From a checkpoint of a small mixture-of-experts model trained on Wikipedia: 128 experts in each of 12 layers.
Below are experts of layer 8 (counted from 0) of a mixture-of-experts language model. Rows are named router (the router's row for the expert) and show model dimensions 0-255. Each number is 500 + 50 x the weight over its row's rms, rounded and kept within 0 to 999. Numbers have three digits each.
After each expert's rows: a language model's description of what the expert responds to. This comes from a sample of Wikipedia text that the model never trained on.

# expert 63
router:475490394409496444578506499507531492507546446472559433458520489504515528545422477493577492506607469575457398455590471473588578518477509447576454528484594536508483471459548483498499559531476400592535470494529479464484571492503433466473518537484552489425469520521453523571460501561572458509565490614431477630462538479514496472521500534441481518482546533522523580433477427431517538522502569495514503472636529513516516452498487456521442567433485523467404467521480492490531406520378460522482592460555515525594454498495465500491441562500530476512573544592434442461500481511426576569442506557422395472513457426556559505581443533573584621509515441436510482477627537577498528554528499451550541531418505475475481510538546505587473528462447583428531567455501482507575491553449572
Active verbs and verb endings before objects or clauses, e.g. find out, make, gave, denounce, highlighting that, pursuing, announced.

# expert 27
router:541500485465484420472508394468537496537598491428481460480548466514527517526490487440514442447630402550459436484484424420516528472460478474591523553407476521528565551507421476452430521491401469533476431472505514459556591520612419446475530505530518574491406556492523584514406552535529494543563437536497426547509496483518580509505432522396424493546468554588448489457494436400564497515468496476578508439503467541492487493637444431551521532464515428491470610567444534518519417565496418532453551519492484456507467471432498527511514600479486511560502546500443393402494486487488538573503407474518434472521526504490518538501469520557535566524482440469530458485505505533488533549425549433591648528518469452422531500570604542463463612557494562500559548431537467490486508509494506
Joining punctuation like hyphens, slashes, dashes, plus and minus signs, and apostrophes inside codes and compounds, e.g. I-14, HIV/AIDS, KSMZ-LP.

# expert 58
router:518533429448490456531513392416569491575485508435497483462586482466525610595476532481563542465580401519449401450494434437477487484414507490513432476456554479508490450466513436519466447530425458554420486513467473462488526465504500445484559490506518564499514471503441470501468616540533451469466498563401425539552543557506544402532392467482424500435572620566425500484426445441555399517430533430539523512549524505547586461551488523613455489402536464504487547494449567401497491490486522485458559523533445501629502468442522515477455610476447487500503613539519452456485449412454597577464481534495498547562541453528501559559450549623504554520445488503505447576513511525453545527445551453526621495505542476527564546538562482529520534478507515490529530454587513476506492580448532
Short capitalized syllables or codes before a space, mostly Chinese surnames and country codes, e.g. Wu, Zhao, JPN, USA, UC.

# expert 4
router:450462441455469478573529506452496461495610512408502497498533462512564596543483512460531432509576507536448496493500467408529505490452429375565470503462517520502577445482441505512469494479451391534466551504584408480476529532574428454491457546499496567442401552619511599594490561540558500465480449503502491508491570543552522466513484519423406499460510499507472570484457414483530483517440488439579541471542507618542478490520474401580522539524476517457455493596432528536599458477415525485459586483531534427549456509434479540515412560563468476542560606560432466394414468431402590502431478530451478416539485457496484503578477487513499561498473496523537445570611513577472573503439528460579551564423538533459476514567535458506495583512426509460503530478483548540513579480551537
Conjunctions joining words or clauses mid-sentence, mostly and, also or, but, &, nor, while, then, e.g. owned and operated.

# expert 3
router:567560493525505494492485468438525430556573441450404377484608536516550534533424507439533487516531493579354488499503424442492485527440536460484447505474547429531554560455567473454412566442511489532473521457519486494472505473519398481455405497480520508474476565455475490514491538401534444457541556559494398553430482492564570502524483535477425450427499557566482569446440439452590486498470501466554602525532505517600455436554446588540517571439467540469411569580427629417587463594501470454517431452568523491569462440477541568535519466491422506483563515563473527479453485478540530460498471538542512537509505461564503494505427593550563479515444410479495501492536530570516569476452611453572509589531526447417572488509527497549444495497461596524574511460466518519530490570476473
Mid-word pieces like ou, pro, é, yl, ty in names and foreign words, e.g. Dalh-ou-sie, E-ty-mology, Goi-á-s, pro-democrats.

# expert 16
router:537474478518500437461452434446554466526516441360479413470537493513555510555505507527500433441543524488432544513472391476559522512437484450581450473449541463486605519486446474495430496445534483525444477418558507497491510498585404476540501565478550522508476573601476486523391568517576408486463450549414506503519525540548514413591459597461487538463511530517491572472450508416556526459417525419536517501535525544556517441551443472565487509457464489552499506594446528537526423521495469494437478405543534488554513386481531644519442469472484512579537468545472475513478465482443527577426430492501401545551459454494473550528479569526550466499499445482452482517481506623508570535520610348558568480478560405459551585537599475494437485502496565454567483496515396500558505533488504
Line breaks and separators in tables and lists, plus first pieces of split common words like cou(ld), techni(que), prom, enz(yme).

# expert 28
router:464494454485462433494569418522593447563571428458510468450549561463539574616500518390569540471553439530401566472536444461498472526400519514505425482485585510511521510440455424461480565498475409571457526445575513492538477479531405452499485508512536565529455592571522524506476548549509448484556539584454458511460522533600545484565500533478443518460573548552564499483435404439516524552404522433563534403587568544585461525489449495567497484481431489480418585550465645469588497532429392472514464485534462508511551449525531576580427541511502477499537518548453534480441530451421577569527512469474486456498472525492488560506474477537548566562484492516533484501493528540492546471478576398558571492531546447488521566522490473528492546527514533452652514470478563439607494502562553
Opening pieces of English-style surnames after a first name or Mc, e.g. McGranaghan, Richardson, Herbert, Worthen, Petzschner.

# expert 15
router:476588478467481499501532505446526462630533466438480445483546566475521489554506478486523535491544432511467428466538490440490496425465462482533429509519533441533546444467458490438513500435445430588447459516577485499565487431562455471481512526481561594438451557484455584529438552498567391498573482462480455500531512501527565491539452523405441459442520529587486549454476439533597442508439577380556494448504532581488515525622493511557418564459526531547486506537393601488593416510454521495512502458554502451537452395499528541514442536548490466588530580495519465392437530440479458506486438525524449434584488437565499531589475546575551520581463472467541507583489606558565511527519496493544564512470588513501440639528502432479525546535457576488585566488553511449585503561474517
Line and paragraph breaks, mostly after == section headings ==, table rows or list items, plus sentence-ending periods before new text.

# expert 9
router:461520452443416514494507523375498451549558455438539378435537529447537550526495577402595490481486424531412420503528468550524532470360470453540450550501518551540476424415519461482459489503472499480481486498552458487474535484538451447479457552535534521504463613526490529561494621594533453456575514532490495489476517503528534469583464490490514474447546502517540531416412436544536482496446471512531490402539493544515526522559508465577498632513486428551529498621513594540608577582519534437481587444517540512517514447487549568608461561513377458543539485528512473476456571482550508545440436519428450560585534426530515500488446549502540494531459441365509532519538565465542589457456493454559502512478518466447526533528550421483541510505461494494572555386545545510553460413534522
Single letter pieces d, D, t, T inside or starting words and names, e.g. over-d-ose, ice d-ancer, Côte d'Ivoire, T-ree.

# expert 33
router:478482389491516428419456405528519499513517492406509423464539492524548514554505487546515420454537524558458543497468407475516541464416510464580468494482548596480551529473460460451446492447546456510456411380506522405539529493576428468502549586415518510493488488598463477500398599524555384575425470487501465493523466482480491475555536597455514501479505497553394555451449466422551549530425560457579522424542516513519574448581470427507478452431440476575499482564459553535517446481498444534486557417535502495587500394485545595497491474458523525523509491609486460472456488455468541588465487534421403530511443423495480532569477536525504483544473450492454481535510549610510603522502532422535522533422521456433549546566574512486460506450521590470566487535554365464530551519461502
Word-final pieces and whole nouns ending titles or noun phrases, e.g. NeverEnding Story, Rethinking Madness, book, method, plus table cell separators.

# expert 21
router:487465454487576465514502454411593531581485458470558361414491467483535550508462492422549459472570530513456524440504467483468487516416503432490476502433454435530556510373537458422435549527464425567437552480481394481579523540558470472486523421485571583506474497559424472542473581442514493481543465491466449557454555529469517485520478560489473380482592554613529475450428457482521490568515486430551551467577544558546436456538447468596490538444392473511445526572455679449571475577413462433466505486539475417464513486463496536558421485473416481495506572508445460474424501456504617493511481521570424437550482509519475564489381495569508549502459481458496499468544521490534469519488549460551513491510587452443535579533499489557540513552515577493593525462489500480514543492507557
First syllable pieces of place, club and person names, e.g. L-ut-on, Sask-atch-ewan, Liber-, Cincinn-, Lincol-, often in sports tables.

# expert 52
router:473543472552498496452518513471549497513493423495447455409589503458525506550499568415478522496563524512440508465584437483472492537397379453487463538447535446533612508461572473457452452477517524546527486474554542472536471547510478467449499543463573543534508530618549488515468573482499510412550444629451437522545595450510538459540474563440541468477542575497519508445486521405536461537394546503508469453585528564583442451483407473583507496379433417526470484564416526556579451511432454502450504453515493525551554474392479502519516554477422481509527538494512444458479584403468512450422453503484438495541457458534499475502520499560489499514385540556466430487541501540552555531487565510498607526450529471416511562595566471423529541516426572481615565469534553518546530579411577
Middle pieces of place and nationality names, especially and, ov, ell, e.g. Ugandan, Moldovan, Campbell, Bandera, Ceylon.

# expert 57
router:481476409501462418465475415486547500515520473385483463509573488488583511556535482528505433443559508495472581492433423470524531451428493464555511509488567584466572553494437468496474467441490481498441467359535526441531550485573427479459556586433514502510481505605485446533379606536555410600461511517488459499519477488469496448547515614442496477504515519542431545484451472436551553536414521475588504445546516507509587454619492404518455479432424430550487505584454574543525433471537436546454529392530517509548489416474531606487507476446500500560519478567460488477430452475457562587431466525429398566579453468486483548538469502496528479516486424508460461543507523560524565532494556402537531537447545459456499581562560523462459501464520570481580505483538378456547528561508497
Table cell pipes after scores and numbers in sports tables, plus scattered pronouns and adverbs like he, they, never, eventually.

# expert 40
router:494477400484508467488508439519526486535539507377564424473527488497600538574488488505505402416590526510490555506455392448546524457461452457555488505492537594479564551508391447446450487443518512474454431424549525407527507513584400476478542580434512511487421518572496477529409619551569420540438487542554510540581484478544536475474479587465462488500505530553459516468459438420567501494448554448556534485534471518526561524610494394526490468446382424506492476556446543550524439473515448539471508433531550500543499417495532577548495501440519509537571468558457441445458468449440536621447450500419387545579444409480508570501506525502521476512502446497475456572498528557517552482471557453565567494443477407466509543521602530442506486463526574482552522490597400496521509464473517
Commas and table pipes after a name, mainly between a species authority and its year, e.g. Watson, 1879; Roanoke, Virginia.

# expert 34
router:475491411503531425505488561472570475545577442550448429505543546485563597619401555420473513520513491518435457467563531476534526538381502420502433505467516488482479484464521438372569531500468474472467505482564540472460513477500520481448507459471600571502507507594481522480501581533553471522548514580484426513476499541500546490565476533507461456440531489542565583401437484512587528573413510472528507473566619528513522480524418447558490544429421519547527542581441531528617515596472447501459473479564536524460567508420537568582497516473431520583499515465478513495512528417463538488476466544517389453550430401543461577496464496583516505542448463381575487516490554504501497428513553511566519542443496452444509542510552493512528554578499621480590545393529455434544597503542494
Suffix pieces completing words such as -tion, -ment, -ed, -act, -ing, e.g. accompanying, citation, tuition, evicted, Tesseract.

# expert 10
router:456530401486479460498468494476559500572469427416483467503512493499581571541422524479553538426623517489468531493554463427565556454465482492534508516488470486498581475498437451473474511419463432487473400486511540463524574512529458459418526590438566515506488555626521493487498623536558398582457546525495473485447473526531539501503530528510514519453528474530519533478473499398599536560413565384531528472536503609548589467539464448584453481446478527511542507560443528556562467515464352449489529493538551432526549438504509573538486507463482523571503551554514467521515504441426468568422485488460433468560419515564489529574414547479580510502484436427531463477508611581512562500469611420554524533479540392541544565566571488492402535438541546491549537472565420520528490478547477
Word pieces ending personal names or name parts in cast lists and tables, especially ar, an, i, e.g. Sreekumar, Ultraman, Bellamy.

# expert 46
router:526564490479439470459532540379568442590491488414420435415598473384470533520468567489483486422509485523453463484555435496508455465443500466515466544427534442540498539464534444460440529516498497538479548435548544489528538492479480426387516487515539608453484474591492590543456478481533483469588512609402409604428546433561595431563473490423512451510559464578530518470566495382580450473354567430502498457494545522597495464521418458534500532439456429523493476591396559508587490564410476547491467462489491511492531491378445482502482504483473419516495474511427528506492532439473525507523492478521446518513500469525534513477437574562499535501432471484520430570548572519503561486463573501541517528479508454443519490527494484463490534544480542470593486414623512447479525488503588
Mid-word pieces like ang, ind, ow, amb, ography after an initial consonant, e.g. kindergartens, Zamboanga, Mozambique, helmet.

# expert 22
router:390532440420487441435546439479535476552556428472484417481502499404494514507472565426562504368538430485451552460495471471486551543420504488494485459437563473562477532377415514442433597528464457500466539501525465454547481506514429439469530495508537508445436591543470536526465566546504477492590536524459414491528487454630532467524486498479492397404553578574521478443407430503578454597462473466491591474601511541483469475487394512583484533496470549489483562588448579519607522512433472450541459486543563435458517478455495517523500575472423454566508488565462503486416489400485500490490461471483420458488499509511598444497477550499494554483482478459484513521528582465558486565443490486517487481446551518475423577488534471537543541526441481459647503478523494366531509560569568
Consonant-cluster pieces such as qu, ph, gr, v, th inside proper names, often sports team names, e.g. Racquets, Harlequins, Humphrey.

# expert 51
router:500547450517523450518528492499561480532523465484543450534492564448559498557511571429514457458543463488481481468496456458518495440457470447580460514503519448619523519500445496474461547517511444505430420460605497478525550456592413481499497552444512593505452566526456590525427496483519446463494450533491460564564515491522552485590487573430515497443567558533469552441512487508600532521424475464593551454564483566588567518663390447492495472551512458538442560533441546507577465603498463456357516491583466423500447485505502566532445543476502500501504588519403440386432453448466536589434398556423470510559438400598550542570506512509492561555530504518467424509540469524549528495417601425560480525484515460475464514485516455529486554456442568488570542447524580496488507544473528
Opening parenthesis, mostly before dates, ages or figures, e.g. (d. 1955), (age 74), (93.1%), (IUCN), plus born and aged.

# expert 39
router:520509426420483446544529539518547508534537461484491449459545538518525582517412454475591517489508493526443438500578479458625580459449456381526409606440580527567489487465541482480467541438475473628507527418538395490541526497508423479472553523462559482432454497555440523562460493569576494497504518515427501597447567510513481484576487571393457535384478529508506591447479423518551559496470498484511507480538573524432533462512488394548428479472422497529419482553525488485497423575421444512450588477550477479550468487478473556491458519510481446552586523545404470480490496517413466514433460502382383469504504433579577514606475570570525546515534489427533456532585525526462592549509558465559515532520544481470475556555498436560550575533473536445523556456473549486523441480456510
Past participles and adjectives following was, is, were, be, e.g. suited to, deemed a failure, described, considered, announced.

# expert 45
router:455515533499486475595491506437561432594518490447437462463607518411569552558521548482567537470509474536488528468590496489509496531411497476525511535411492488474474431490470454426444509498496470483412528462569490504459590479573482467433462492501585516494511518499517538511496574530511365553593588548501391541533452488570491500550461549441460397489468540559570499426484486429549530565318538500510541518610534504576560444519418455571449430477419531596461578611491546508529492506498456559493527521511564520511544483401441526599486506501455508556518524540488475481545525481439481545431471487453551535500491437543500516500458452614520536517432493423577474494532568482506462453461524449607530537386486510431516573553463453493512563535491561538649519476508541511521509445472564
Word-final ed, ing, s pieces right before a colon, comma or period, especially infobox stat labels like Games played:, Right-handed.